{"num_attention_heads": 4, "positions": "rope", "final_lr_fraction": 0.05, "doc_mask": false, "max_steps": 5236}
Below are experts of layer 9 (counted from 0) of a mixture-of-experts language model. Rows are named router (the router's row for the expert), gate (a neuron's input weights, with its number), up (a neuron's input weights, with its number) and show model dimensions 112-223. Each number is 50 + 10 x the weight over its row's rms, rounded and kept within 0 to 99.
Before each expert's rows: a language model's description of what the expert responds to. This comes from a sample of Wikipedia text that the model never trained on.

# expert 15
What it handles: Foreign surname pieces
router:58 59 45 40 38 45 55 57 46 63 52 53 52 58 61 45 51 37 54 45 59 48 46 44 28 58 49 51 47 51 61 60 57 47 45 53 65 48 58 33 45 54 51 47 47 59 56 50 47 46 55 63 52 55 42 36 43 55 55 53 45 40 46 38 56 34 49 66 55 45 45 68 35 37 36 66 53 49 52 44 56 60 39 47 45 39 55 41 49 38 49 73 41 46 51 57 42 43 53 35 66 34 67 60 38 52 49 53 56 57 51 51
gate3:34 54 60 51 36 31 36 49 51 47 37 56 50 44 49 43 46 44 57 35 46 64 63 47 60 52 44 43 44 35 58 53 45 53 61 53 55 63 47 49 46 42 75 40 26 39 46 38 68 47 58 59 66 38 36 63 53 49 63 47 38 53 50 50 31 43 27 45 49 45 32 65 43 56 50 63 61 64 50 53 80 53 49 52 32 51 64 43 49 59 53 54 71 53 37 45 39 59 48 70 62 44 58 43 53 45 38 65 60 40 52 39
up3:64 51 66 52 46 52 56 35 57 49 33 41 35 51 55 44 51 39 56 57 40 40 62 57 40 43 66 31 50 36 37 44 58 53 52 55 41 48 45 46 58 60 37 41 47 47 19 42 51 49 45 52 41 61 57 50 46 52 46 60 40 44 56 61 42 47 57 42 67 63 56 49 45 62 50 59 37 54 60 65 41 55 50 64 46 63 42 54 54 79 46 49 23 55 57 54 51 60 60 68 39 50 69 46 38 50 44 55 57 68 46 63
gate4:47 67 44 51 39 31 54 61 61 42 57 38 51 55 34 53 46 47 53 40 37 30 46 46 40 48 63 51 39 63 47 45 75 47 57 43 57 58 45 56 57 56 43 51 56 52 50 35 55 41 54 57 47 61 47 45 56 62 32 50 57 34 41 41 43 57 60 52 42 57 58 56 41 69 45 53 55 55 40 68 63 30 34 55 42 25 50 55 40 47 62 53 40 53 69 43 44 38 56 45 55 52 42 38 39 29 46 55 35 51 55 68
up4:59 51 38 55 52 47 52 46 68 50 73 47 38 47 62 46 53 50 55 37 35 26 44 46 70 65 53 27 66 46 43 50 54 36 44 52 47 81 31 58 51 59 49 37 55 55 56 50 32 52 32 47 42 51 36 35 50 40 52 54 50 58 40 58 61 46 48 59 32 46 39 46 55 73 45 57 37 74 44 49 64 47 60 55 60 46 59 57 60 46 53 45 41 61 61 52 40 45 51 46 44 39 56 55 47 54 39 48 58 47 47 39
gate5:51 50 80 68 36 54 49 30 44 57 45 43 47 51 44 67 49 49 70 39 49 46 54 49 51 43 63 52 53 52 58 57 45 38 45 54 60 55 48 56 58 46 59 64 57 54 49 41 25 49 48 36 59 27 68 50 62 51 40 53 43 51 49 58 40 66 46 45 56 66 35 53 53 66 55 56 48 57 47 35 44 64 57 50 68 38 75 55 27 30 57 62 54 46 47 32 54 62 57 35 46 65 54 60 53 55 41 65 42 48 49 44
up5:59 40 28 47 45 58 39 30 47 51 59 55 39 45 52 56 51 60 32 36 51 43 37 69 60 43 49 56 74 44 63 45 45 44 44 56 46 69 47 30 51 71 31 51 48 43 64 46 54 53 39 42 54 45 59 39 53 54 62 53 45 43 56 75 51 51 65 65 53 53 30 53 52 56 52 56 46 44 61 53 38 36 48 40 42 69 51 53 63 54 54 55 45 57 36 41 56 34 61 42 57 48 61 42 52 44 62 53 63 66 59 52
gate6:63 36 56 26 32 50 62 54 45 46 53 53 36 41 45 65 53 45 63 38 59 63 50 72 43 54 51 41 37 44 45 53 47 51 52 60 64 38 60 40 57 49 43 41 45 48 44 51 48 53 37 60 48 32 62 48 53 30 49 45 47 68 40 51 54 43 50 44 51 64 63 69 63 59 35 62 49 73 44 48 47 42 51 35 48 54 48 50 55 53 49 53 39 59 39 32 25 51 57 48 51 51 66 67 40 54 45 59 38 60 62 38
up6:50 70 56 65 47 51 50 49 43 36 46 60 50 44 52 33 57 47 31 52 48 39 46 52 44 47 27 56 41 42 49 66 43 53 46 43 45 42 57 57 50 52 53 50 40 61 63 38 60 42 51 62 54 30 61 33 35 41 59 64 48 53 34 34 38 45 51 54 52 65 40 56 39 53 55 43 46 32 45 36 57 45 53 32 49 46 49 51 47 61 52 23 52 49 53 56 54 39 51 35 72 53 55 57 55 68 74 44 54 53 49 58
gate7:37 42 59 61 45 64 59 40 44 48 44 42 53 56 40 43 38 59 38 62 37 53 60 43 38 52 43 55 51 41 58 51 49 41 71 47 53 67 40 55 49 52 39 52 47 46 41 33 39 55 42 61 55 39 48 42 62 45 50 46 56 39 63 54 46 38 46 64 50 46 53 70 51 39 59 51 61 51 52 41 44 53 49 52 32 33 41 55 50 62 43 48 46 42 32 59 44 47 43 44 51 42 41 60 36 54 44 50 60 34 43 48
up7:53 45 56 53 29 59 50 50 41 66 52 58 42 42 46 55 60 46 49 34 48 40 66 48 54 60 52 52 39 51 49 61 62 63 44 59 58 42 45 42 68 48 53 50 44 52 44 42 46 57 44 67 57 47 57 40 60 47 38 62 46 53 44 54 52 46 51 57 31 52 28 53 47 40 63 40 66 54 68 60 36 45 48 55 51 57 52 49 41 41 58 62 46 46 39 49 53 46 58 50 45 48 46 44 42 39 56 47 49 55 75 55
gate8:64 52 48 46 52 51 42 54 63 47 72 53 55 36 59 55 64 61 49 55 50 47 46 49 55 52 61 63 37 44 42 43 58 38 46 47 51 37 56 55 29 65 43 37 49 73 54 45 61 54 42 53 56 46 36 55 59 77 47 48 41 54 41 57 55 56 46 40 33 55 38 57 25 55 49 37 57 54 56 60 64 48 42 44 31 54 29 43 40 52 36 61 37 56 60 59 57 48 64 51 38 37 70 57 57 38 71 54 59 54 57 66
up8:40 48 58 43 46 20 59 30 59 40 41 42 50 63 38 37 61 42 58 55 40 61 42 54 51 46 67 35 52 43 46 39 35 57 49 34 59 40 31 43 53 40 44 37 40 39 42 48 56 59 52 52 48 63 54 34 41 63 51 53 46 53 64 47 68 51 71 41 40 50 47 47 57 53 62 61 61 64 61 22 54 45 66 62 42 43 64 71 60 45 53 57 50 46 32 45 44 58 50 48 47 62 47 46 66 48 51 60 63 45 45 41
gate9:57 45 57 48 53 61 50 41 39 36 67 59 47 51 33 40 42 52 37 45 54 53 52 55 65 42 49 54 58 51 39 57 57 59 28 40 36 55 70 47 54 37 61 51 45 36 42 58 47 47 65 49 50 37 55 62 65 54 61 53 55 49 54 40 41 49 39 45 51 54 68 48 66 58 62 50 45 48 68 62 39 39 53 60 54 51 53 63 45 59 31 41 57 36 37 26 58 47 53 50 48 53 42 56 64 48 52 45 42 56 52 37
up9:78 73 65 65 35 44 58 45 38 51 47 55 54 55 32 46 38 40 36 54 52 59 54 47 57 68 54 65 57 65 42 57 47 41 48 49 44 57 64 37 44 47 48 49 55 48 51 58 54 54 50 67 63 39 59 47 47 47 54 51 47 46 61 19 59 36 57 63 71 43 48 61 41 56 43 57 68 46 53 38 51 45 49 58 36 35 50 57 50 53 27 47 40 65 60 55 35 58 49 51 66 34 48 61 38 43 43 52 61 46 49 21
gate10:33 58 48 62 48 43 40 56 68 47 50 45 63 47 58 65 62 61 67 50 44 62 57 63 49 40 56 44 54 59 34 68 45 68 44 45 43 53 53 47 64 49 45 50 58 51 51 47 54 56 50 75 46 42 65 50 52 74 53 52 61 38 38 60 59 33 39 65 57 56 52 58 49 61 47 51 38 50 58 55 65 36 39 39 49 52 62 51 53 52 55 60 23 37 33 46 34 29 40 45 48 46 50 26 45 36 51 37 45 52 61 63
up10:49 38 50 55 49 58 57 45 64 50 29 46 35 52 58 61 51 65 31 26 53 57 54 56 48 46 38 58 63 45 38 59 49 50 47 49 54 54 51 43 56 40 30 57 42 46 48 51 50 47 55 61 67 48 46 44 50 46 46 57 45 50 49 64 71 48 39 40 57 27 55 41 59 50 28 54 41 45 42 48 65 25 65 58 60 25 32 53 34 49 48 58 42 53 51 31 46 42 39 45 61 34 57 43 38 54 45 51 46 31 57 58
gate11:62 63 50 44 56 73 54 53 24 48 35 48 58 40 53 51 63 30 50 64 42 39 64 65 44 50 36 66 54 42 58 58 48 37 43 47 52 57 47 59 41 48 52 35 55 64 43 32 42 59 52 34 50 44 52 38 61 43 44 51 47 38 54 65 34 45 68 70 58 45 45 71 37 44 34 61 50 63 64 54 60 60 73 59 32 62 46 61 57 44 50 55 24 50 40 59 46 54 41 33 44 52 64 40 48 42 55 43 77 62 59 60
up11:62 52 53 59 49 46 28 29 39 55 36 52 39 39 65 50 45 32 50 41 50 54 47 70 53 61 47 75 48 50 38 64 62 50 58 43 44 35 56 57 63 55 51 31 50 33 58 37 53 46 56 51 49 59 56 48 53 40 54 39 66 55 39 52 39 58 73 35 37 41 51 45 44 55 47 51 58 50 37 52 62 52 62 42 47 70 56 54 75 55 55 42 33 58 42 49 57 44 43 60 57 39 37 54 46 53 52 54 68 55 33 44
gate12:45 57 49 34 51 55 48 45 47 63 54 33 52 61 31 67 37 55 56 43 54 49 51 44 38 47 45 28 58 52 41 46 59 45 53 52 52 51 59 47 56 36 60 39 51 43 53 47 41 58 29 61 42 56 49 56 57 52 62 39 43 56 50 39 54 28 61 50 39 35 56 50 56 47 31 43 66 60 44 52 57 62 71 41 56 26 36 41 38 51 54 51 70 61 34 47 45 48 51 33 63 40 42 67 53 54 53 50 61 52 42 27
up12:52 63 50 51 44 42 55 61 56 33 60 45 50 42 36 57 76 36 52 52 36 51 48 45 43 54 22 36 42 65 43 55 58 42 61 49 46 45 47 69 49 37 43 44 54 51 46 51 36 59 64 51 63 44 51 61 60 46 70 40 38 68 53 75 39 61 51 45 46 51 54 51 58 63 55 55 68 42 44 45 56 30 59 41 48 68 58 45 64 64 48 49 55 51 46 49 53 75 33 55 44 39 56 62 52 32 42 53 42 52 42 63
gate13:47 48 42 37 53 53 55 48 43 40 44 62 37 60 53 46 45 73 58 55 51 48 41 63 55 53 64 52 66 54 50 55 52 24 43 47 51 53 43 67 41 43 52 56 59 51 51 65 46 35 31 52 48 64 40 28 59 55 41 43 37 40 41 40 43 59 51 54 54 62 43 30 56 55 50 59 49 49 44 45 57 49 53 51 71 40 48 59 36 52 53 53 66 20 48 56 39 46 70 60 58 49 33 43 43 59 50 43 67 33 62 43
up13:67 39 44 49 62 37 48 67 47 42 50 50 62 46 56 57 75 62 62 50 50 26 58 49 26 46 51 46 59 49 42 51 62 53 31 50 45 48 38 45 71 46 59 54 54 42 62 55 61 42 62 48 53 77 52 50 49 31 48 45 70 66 40 25 49 31 60 35 60 33 46 55 69 56 50 45 57 41 44 42 37 51 61 54 48 46 55 49 60 49 37 57 48 41 51 74 53 51 43 38 66 61 45 46 53 43 35 39 63 53 45 45
gate14:54 47 45 56 43 34 77 54 48 39 52 39 51 47 45 44 55 42 64 43 47 55 52 50 56 47 55 43 25 56 54 43 79 29 50 53 59 30 55 59 56 26 55 51 48 52 50 49 56 23 42 60 35 50 45 50 52 54 49 57 42 44 30 58 31 41 60 42 44 55 62 54 60 48 54 39 54 46 48 59 42 38 44 66 57 61 56 68 53 52 38 50 57 71 64 48 52 47 41 56 53 45 51 38 42 52 46 45 55 46 39 49
up14:57 43 22 40 49 24 40 43 40 52 61 56 53 64 51 50 34 49 52 63 45 36 43 42 51 40 51 40 48 60 53 66 49 48 60 62 59 43 56 78 33 55 49 65 61 47 57 59 52 66 60 39 45 59 45 37 37 54 44 35 49 51 57 41 37 62 53 58 45 59 51 42 39 60 48 39 67 55 56 58 60 51 51 59 44 67 49 53 55 52 42 46 43 48 57 58 50 54 29 52 41 46 55 49 53 60 50 40 51 52 44 34
gate15:50 43 43 53 60 50 46 44 47 55 48 54 34 48 66 40 52 42 34 53 61 47 34 42 45 50 52 62 43 54 47 45 51 34 47 46 43 55 52 43 45 44 53 37 65 31 41 56 50 47 25 72 30 49 44 53 41 41 37 46 54 63 48 45 50 42 47 48 47 53 63 38 50 61 43 69 68 51 52 55 56 57 50 45 52 33 43 57 39 54 52 45 59 36 32 38 59 48 50 48 42 55 45 59 50 52 58 66 47 54 36 65
up15:37 45 53 52 58 60 51 48 63 39 42 70 63 51 72 62 39 35 38 50 67 49 66 68 72 53 53 47 57 57 39 68 36 60 42 67 56 53 49 51 62 59 62 59 32 44 37 61 40 38 58 62 50 66 48 53 39 36 48 35 62 56 55 54 62 44 40 59 50 39 60 59 47 71 27 47 53 33 40 48 35 44 48 45 52 34 56 50 37 44 37 40 54 48 44 55 54 43 32 45 62 69 31 47 49 43 70 47 57 54 40 39
gate16:53 63 47 53 53 64 51 51 62 48 23 42 52 37 44 46 59 59 57 45 37 40 45 66 36 45 58 66 68 41 59 53 72 59 50 56 56 65 35 35 56 65 52 63 38 51 44 46 61 48 48 61 44 58 45 29 75 45 39 62 47 51 63 33 54 31 33 60 61 50 53 49 58 56 56 41 46 55 54 47 61 52 49 65 58 66 55 61 52 65 63 42 35 42 53 48 55 48 39 55 53 42 60 37 37 53 42 31 50 60 70 57
up16:44 49 41 41 62 46 44 60 67 48 34 31 33 63 34 36 45 54 62 67 32 51 42 79 53 45 63 49 56 43 59 34 60 37 43 31 53 51 38 58 42 54 31 39 60 45 34 67 53 37 55 67 43 63 60 64 46 58 60 52 60 58 55 44 70 47 57 48 48 41 46 60 55 29 40 43 39 44 47 52 34 42 64 35 73 62 59 55 44 30 51 64 62 62 49 52 48 30 50 48 66 73 53 48 56 62 54 55 33 45 47 48
gate17:64 48 22 40 56 57 62 34 64 58 46 66 59 58 47 44 46 39 42 46 50 60 53 62 38 54 35 49 54 57 68 55 60 66 53 44 61 60 54 58 54 50 43 72 54 48 38 45 68 37 59 63 38 40 49 31 41 57 52 57 59 46 48 50 65 34 50 46 59 56 65 55 40 32 61 49 44 54 58 51 48 57 54 40 36 55 39 46 44 53 31 63 51 61 57 62 51 48 64 53 52 49 59 61 51 42 68 49 41 60 47 58
up17:47 42 50 57 46 52 41 56 31 39 48 49 44 57 48 41 42 46 64 45 50 47 44 62 46 50 76 49 64 46 55 61 61 51 59 54 61 52 49 49 66 46 51 55 50 55 64 47 52 43 37 41 56 46 48 47 50 35 56 23 42 45 58 67 47 48 57 44 46 71 53 51 36 37 70 78 62 55 40 45 29 48 30 61 48 67 40 53 48 52 45 47 26 59 53 46 49 45 52 43 43 62 57 59 34 53 39 27 46 45 46 53